{"num_hidden_layers": 13, "hidden_size": 256, "n_experts": 64, "experts_per_token": 6, "d_expert": 80, "d_shared_expert": 128, "hidden_act": "squared_relu", "moe_layers": [1, 3, 5, 7, 9, 11], "router_score": "softmax", "normalize_top_k": false, "routed_scale": 1.0, "balance_loss": 0.00641, "balance_bias": false, "router_cosine_scale": 20.0, "router_bias": true, "init_std_router": 0.018, "lr_router": 0.00115, "vocab_size": 8657, "norm": "rmsnorm", "norm_eps": 1e-05, "tie_word_embeddings": "early", "optimizer": "adam_variant", "learning_rate": 0.00092, "beta1": 0.9, "batch_tokens": [32768, 65536, 98304], "max_seq_len": 256, "train_tokens": 654400000, "max_steps": 10100, "dataset": "wikipedia_en"}
Below are experts of layer 9 (counted from 0) of a mixture-of-experts language model. Rows are named router (the router's row for the expert), up (a neuron's input weights, with its number) and show model dimensions 0-255. Each number is 50 + 10 x the weight over its row's rms, rounded and kept within 0 to 99.
After each expert's rows: "gets" lists some tokens that make up at least twice as much of what it gets as of all text. This comes from a sample of Wikipedia text that the model never trained on. Tokens count by the router's weight.

# expert 14
router:58 58 50 31 58 49 40 38 59 51 59 58 45 49 37 50 48 36 48 69 46 55 32 59 43 39 53 52 38 42 49 35 55 67 51 50 33 34 33 50 47 64 43 55 52 45 46 58 40 51 65 62 56 47 51 54 46 34 47 32 55 39 49 32 58 53 64 56 53 40 25 43 78 50 41 53 42 52 51 69 47 43 68 58 58 26 50 30 58 56 66 37 52 44 62 37 38 49 57 57 50 40 46 60 35 52 52 54 44 52 44 44 52 60 54 54 46 38 53 40 48 52 42 66 43 34 42 45 63 51 45 62 59 58 46 45 57 38 56 59 61 67 65 37 58 41 47 61 46 65 40 42 67 43 47 66 55 34 48 37 66 30 32 42 47 49 55 46 51 50 50 51 55 44 57 45 33 48 63 57 53 44 39 51 50 46 57 53 47 52 48 50 51 50 45 49 35 48 46 63 58 43 41 47 47 70 56 61 29 61 46 54 45 46 62 60 52 59 48 46 68 49 46 52 44 34 53 47 67 28 52 71 48 72 58 62 56 51 56 71 50 69 60 62 55 40 63 62 52 30 60 37 52 55 64 33
up0:49 56 52 49 39 48 44 43 46 56 52 55 42 46 54 58 48 49 46 48 43 53 42 35 48 48 35 47 62 50 35 70 57 37 74 36 54 52 42 50 55 54 32 51 49 61 58 69 42 57 63 38 45 53 39 50 57 48 39 49 40 58 47 58 42 41 62 58 36 57 51 39 44 32 20 47 34 64 46 49 53 53 24 44 67 51 31 48 50 55 37 49 53 44 60 40 35 30 26 53 67 63 62 63 55 55 58 55 59 53 42 52 46 43 61 70 39 43 40 37 47 52 64 63 52 54 44 31 45 58 52 53 44 62 55 44 52 62 33 42 44 51 49 80 53 56 66 43 58 59 73 42 52 45 52 58 52 66 58 48 55 49 52 58 51 58 54 58 52 51 71 29 33 48 47 34 45 39 58 35 48 52 52 54 60 65 63 45 64 54 67 51 57 45 39 48 50 52 47 37 44 72 57 64 44 38 55 41 58 48 45 34 45 57 57 37 66 45 40 49 68 44 38 50 42 36 50 59 48 33 45 42 64 48 63 51 43 44 44 49 41 41 58 72 63 45 56 50 50 54 59 46 60 42 72 55
gets: ".\n\n", "\n\n", "==\n", " |\n\n", "===\n", "==\n\n"

# expert 32
router:57 45 60 52 51 55 52 52 50 67 60 46 70 66 49 67 48 55 68 52 50 32 45 52 43 67 57 51 55 53 46 38 65 49 53 52 53 45 44 36 45 32 44 51 60 60 55 59 57 50 43 41 63 45 72 50 40 57 61 45 56 51 36 72 59 45 46 51 58 48 52 58 64 60 53 49 45 59 64 52 50 44 53 72 41 57 42 44 54 30 66 76 52 61 53 48 45 59 56 67 40 55 49 52 64 49 59 47 49 68 46 44 37 51 52 55 44 58 51 43 44 57 65 39 53 32 43 40 53 43 48 67 52 50 50 41 36 50 36 34 52 42 41 42 48 51 59 31 50 48 57 50 27 57 33 46 58 37 57 61 30 43 49 37 32 52 45 52 45 61 45 51 51 47 74 57 53 63 55 49 58 44 49 46 32 45 71 53 42 58 50 33 49 61 37 46 36 34 71 33 48 40 53 55 38 59 51 48 37 43 41 25 55 62 33 41 46 52 53 33 38 43 49 47 38 49 44 54 57 36 44 60 33 69 40 48 40 60 66 33 32 64 44 48 44 47 33 58 67 45 46 43 61 63 41 61
up1:37 46 48 67 56 45 56 47 42 46 59 46 51 31 72 42 51 59 55 44 49 48 33 55 61 64 57 62 56 61 51 50 62 48 36 53 37 47 61 40 48 44 45 44 45 61 59 68 47 57 40 41 49 55 50 57 69 61 29 63 54 38 54 60 50 44 48 52 49 44 48 22 54 37 51 52 52 57 61 57 45 48 63 51 39 46 41 56 71 58 43 66 55 42 53 41 36 84 56 42 38 64 48 51 59 70 66 46 41 68 53 57 47 33 47 51 46 42 63 49 45 53 58 55 35 48 33 39 46 58 36 51 39 42 61 63 58 52 38 58 45 52 61 74 39 55 43 52 49 43 26 48 46 49 48 39 37 54 41 61 45 52 53 49 49 51 39 63 79 51 57 43 53 65 53 64 47 48 61 59 57 64 42 49 37 51 48 46 44 51 47 54 54 55 62 63 52 41 51 50 48 53 41 54 61 60 53 64 36 12 59 60 58 45 37 44 50 63 43 49 58 37 45 27 53 49 60 48 52 46 50 41 43 30 67 56 56 42 54 30 46 65 54 69 50 45 52 35 45 62 36 46 50 52 40 38
gets: " ", " —", " –", "/A", "00", "%"

# expert 55
router:52 58 45 46 56 42 43 65 54 54 53 42 27 52 51 60 56 39 77 54 45 50 61 59 37 48 42 53 44 46 53 71 43 30 52 53 50 53 54 50 37 44 49 34 57 43 45 51 49 63 57 52 55 60 75 55 44 66 47 54 69 61 49 55 66 70 44 37 35 23 33 35 52 67 49 62 51 55 55 47 54 43 42 42 57 33 54 51 57 68 51 54 53 55 62 40 53 49 49 62 48 44 57 50 49 58 43 37 50 43 53 47 40 72 63 40 65 37 47 35 43 27 37 59 64 37 55 23 49 38 58 59 51 42 54 29 54 54 57 65 41 47 51 55 55 72 38 45 46 52 41 52 36 53 32 52 47 48 48 56 45 26 40 33 37 41 39 47 43 68 37 66 65 60 61 74 40 45 57 60 42 57 56 59 59 65 46 69 63 51 42 61 47 59 54 54 49 52 47 59 56 57 52 39 59 28 57 47 33 50 45 48 47 54 62 50 63 64 56 46 48 45 38 42 60 50 54 64 52 47 43 47 55 69 55 50 48 50 60 58 48 71 57 40 54 45 53 52 42 51 53 47 42 49 42 38
up1:46 57 46 51 41 49 41 54 66 46 31 54 49 48 42 48 53 53 74 61 57 52 58 52 46 38 47 52 34 54 41 50 44 40 39 38 41 69 56 53 29 46 59 51 47 56 50 43 51 49 46 46 50 63 37 58 56 36 41 45 42 49 35 72 59 71 53 42 50 43 44 49 46 64 42 57 36 45 47 53 52 50 53 55 39 45 30 82 62 81 44 53 43 51 67 41 34 40 38 59 43 35 50 40 46 52 48 49 39 61 64 49 55 57 61 46 50 68 62 51 44 57 35 58 48 49 39 42 44 57 41 45 26 61 38 54 25 70 48 46 55 46 45 30 52 48 36 47 58 57 46 42 42 18 56 54 48 54 73 37 57 36 59 40 40 65 53 54 61 57 48 52 54 51 72 45 53 55 69 54 53 49 49 42 55 48 28 66 39 55 50 41 53 53 44 39 42 54 55 48 52 67 22 57 45 53 59 48 45 58 57 50 48 57 51 43 55 44 56 63 32 53 35 53 59 46 47 64 54 36 42 46 37 61 37 67 66 47 50 45 52 51 63 50 46 53 46 46 62 60 46 48 67 45 48 62
gets: " ", "|", " |", "-", " =\n\n", " UTC"

# expert 10
router:66 34 36 38 58 45 55 60 39 56 53 58 37 46 44 53 45 49 52 51 60 55 38 58 41 48 37 47 42 46 38 33 46 48 41 75 39 58 58 49 47 63 38 63 66 30 57 56 62 30 35 46 42 36 61 39 39 52 51 57 49 37 56 40 57 49 53 48 41 55 55 47 68 46 50 42 58 45 48 59 65 57 32 56 59 40 42 51 63 53 65 21 38 44 49 47 41 49 43 41 46 47 57 59 59 33 56 41 40 46 49 43 44 42 46 47 57 55 52 23 53 46 38 47 65 36 39 37 58 58 60 52 66 36 53 50 65 61 73 64 63 55 50 60 41 40 56 57 34 46 58 34 28 34 54 43 46 60 55 39 54 60 41 40 50 48 43 51 56 42 46 47 44 47 46 46 46 60 56 48 55 52 38 62 45 31 60 32 29 57 49 51 54 54 47 55 54 35 51 55 33 63 53 65 56 58 39 68 50 68 44 57 65 56 58 72 44 40 47 59 49 31 56 51 47 33 44 49 62 61 32 61 54 40 47 49 70 49 43 48 59 54 59 45 37 56 62 55 34 34 60 63 56 63 58 49
up0:48 57 62 39 51 30 41 45 39 59 41 47 45 43 59 63 48 50 47 37 49 47 43 80 52 43 53 61 46 34 44 60 71 41 48 57 50 41 48 59 57 47 60 59 54 52 40 43 48 60 45 34 66 61 36 46 70 69 56 42 71 70 63 63 51 36 57 45 52 40 47 47 58 46 54 51 66 61 47 49 39 59 54 34 49 43 42 32 46 47 42 48 40 45 62 62 39 42 55 49 58 59 52 47 37 54 55 43 50 54 61 49 29 50 46 59 56 37 74 52 19 31 48 65 60 50 59 38 50 69 43 45 34 57 53 32 59 33 54 52 45 24 42 46 43 55 50 45 34 41 42 51 46 45 41 50 46 40 56 54 57 47 56 51 62 41 38 82 57 50 69 29 48 57 60 44 37 34 51 43 45 50 46 41 51 56 62 64 61 46 43 49 58 60 42 25 58 46 36 53 47 53 38 46 44 47 59 43 53 54 42 51 38 36 53 51 60 61 59 53 40 50 53 54 51 27 43 53 44 50 44 52 30 48 53 52 53 29 45 49 43 42 34 44 55 40 60 53 65 53 56 60 35 40 52 55
gets: "\n", ")\n", ".\n", ";\n", "\"\n", "==\n"

# expert 7
router:58 40 54 47 35 65 38 51 52 45 47 69 48 58 51 45 50 59 44 52 49 62 51 48 33 53 49 64 56 44 45 71 63 43 51 38 47 57 40 41 52 48 63 59 65 65 58 59 58 39 57 31 44 63 50 49 61 30 37 49 38 55 65 30 38 43 59 58 41 54 73 49 36 73 44 55 56 57 58 49 40 43 31 27 55 36 56 51 41 36 57 74 66 35 61 39 34 27 54 43 62 58 46 49 55 53 44 50 56 47 57 58 40 61 41 56 43 49 54 39 65 43 44 57 51 47 44 50 55 56 55 43 49 40 60 45 57 39 38 27 61 54 62 44 50 43 48 63 48 61 39 30 67 49 44 46 28 66 58 60 60 63 53 60 39 37 60 46 27 34 66 49 53 36 37 54 61 53 55 55 54 40 52 50 47 45 44 62 58 47 56 39 54 39 45 45 53 51 63 40 49 38 56 47 44 56 63 37 55 57 49 59 40 36 48 47 37 55 51 61 45 71 50 54 52 65 55 64 33 53 52 60 53 40 56 38 49 41 66 63 47 35 47 48 56 52 53 56 43 60 48 62 22 57 44 43
up0:51 50 67 55 52 43 48 48 77 43 51 60 56 35 58 43 57 52 58 36 56 51 56 44 49 54 74 61 49 67 44 46 63 58 53 52 54 48 48 46 39 54 47 31 51 68 44 56 58 40 46 49 65 58 55 58 66 50 35 52 61 45 35 58 61 34 41 55 60 52 39 47 44 51 41 47 62 55 60 63 46 60 48 76 58 58 40 60 35 59 44 57 43 45 52 62 61 47 44 48 58 60 59 62 63 45 72 47 52 50 44 53 52 56 47 53 42 40 66 41 63 51 54 53 32 61 42 60 44 75 55 49 58 41 56 49 46 59 61 65 37 58 73 51 61 43 42 67 45 36 53 33 58 52 44 50 46 46 50 42 55 47 63 57 53 45 48 48 61 25 44 45 81 51 53 63 31 54 50 51 56 40 48 71 46 45 44 60 47 47 53 41 39 49 28 37 57 49 51 40 40 45 48 47 47 52 39 54 34 33 57 55 53 46 51 66 66 53 47 24 36 45 42 42 66 35 44 56 56 23 46 58 34 53 25 59 50 46 50 41 42 53 49 45 68 60 31 46 42 42 56 60 42 58 46 63
gets: " the", " The", "'s", " his", " and", "The"

# expert 56
router:49 65 51 34 33 73 49 46 52 43 39 82 52 62 60 37 52 50 44 49 57 53 37 61 23 52 65 62 61 44 64 66 61 44 58 51 62 53 40 41 38 43 57 51 53 56 46 70 44 42 55 35 35 49 56 37 67 29 44 59 38 66 62 46 29 44 49 52 49 58 64 58 38 55 50 53 50 55 48 48 53 53 36 36 58 53 50 74 49 53 57 53 63 36 55 35 28 48 59 54 63 58 54 61 46 37 52 54 52 51 59 74 38 52 47 66 34 52 59 58 58 48 64 37 38 60 39 56 50 43 58 41 55 50 54 53 56 58 32 40 55 63 42 48 55 43 45 68 28 56 40 38 69 48 42 50 48 50 51 49 43 59 64 54 35 45 57 49 44 51 55 72 55 50 42 46 56 44 56 56 69 47 71 42 41 43 57 48 53 64 57 42 37 62 46 47 69 59 42 42 40 57 68 43 58 38 51 50 51 46 59 56 43 27 37 53 51 49 45 44 51 47 57 47 46 54 52 54 41 52 53 56 62 24 51 51 50 49 51 55 31 58 59 71 63 42 39 57 42 52 63 57 41 51 47 39
up0:49 42 60 59 64 50 46 32 57 61 46 58 39 56 42 49 58 63 58 43 51 40 43 54 57 48 59 60 59 40 50 61 52 54 53 46 50 37 47 45 58 62 52 34 36 77 64 55 55 53 48 44 52 49 41 45 47 29 41 66 36 52 52 71 58 37 65 53 32 48 36 47 44 34 49 49 50 65 39 51 52 35 52 56 50 30 51 48 48 44 59 44 48 63 56 46 29 52 31 56 53 57 33 43 43 46 56 52 56 39 69 48 60 47 58 57 59 33 53 58 41 30 45 43 48 57 35 45 53 48 52 63 75 64 60 54 54 31 57 59 58 63 46 45 50 50 44 52 55 53 43 63 50 63 59 62 56 54 52 56 62 52 47 36 42 72 56 38 55 57 45 50 63 56 47 54 45 47 59 54 50 57 51 31 39 51 40 41 40 52 44 68 36 41 57 52 62 59 55 50 43 65 48 70 99 40 59 43 51 54 50 40 45 38 51 64 57 62 26 52 61 59 37 69 70 32 42 44 46 42 44 54 32 58 46 55 51 56 48 45 58 62 53 49 32 50 46 50 46 61 48 48 60 44 58 45
gets: " the", " a", " an", " The", "The", " A"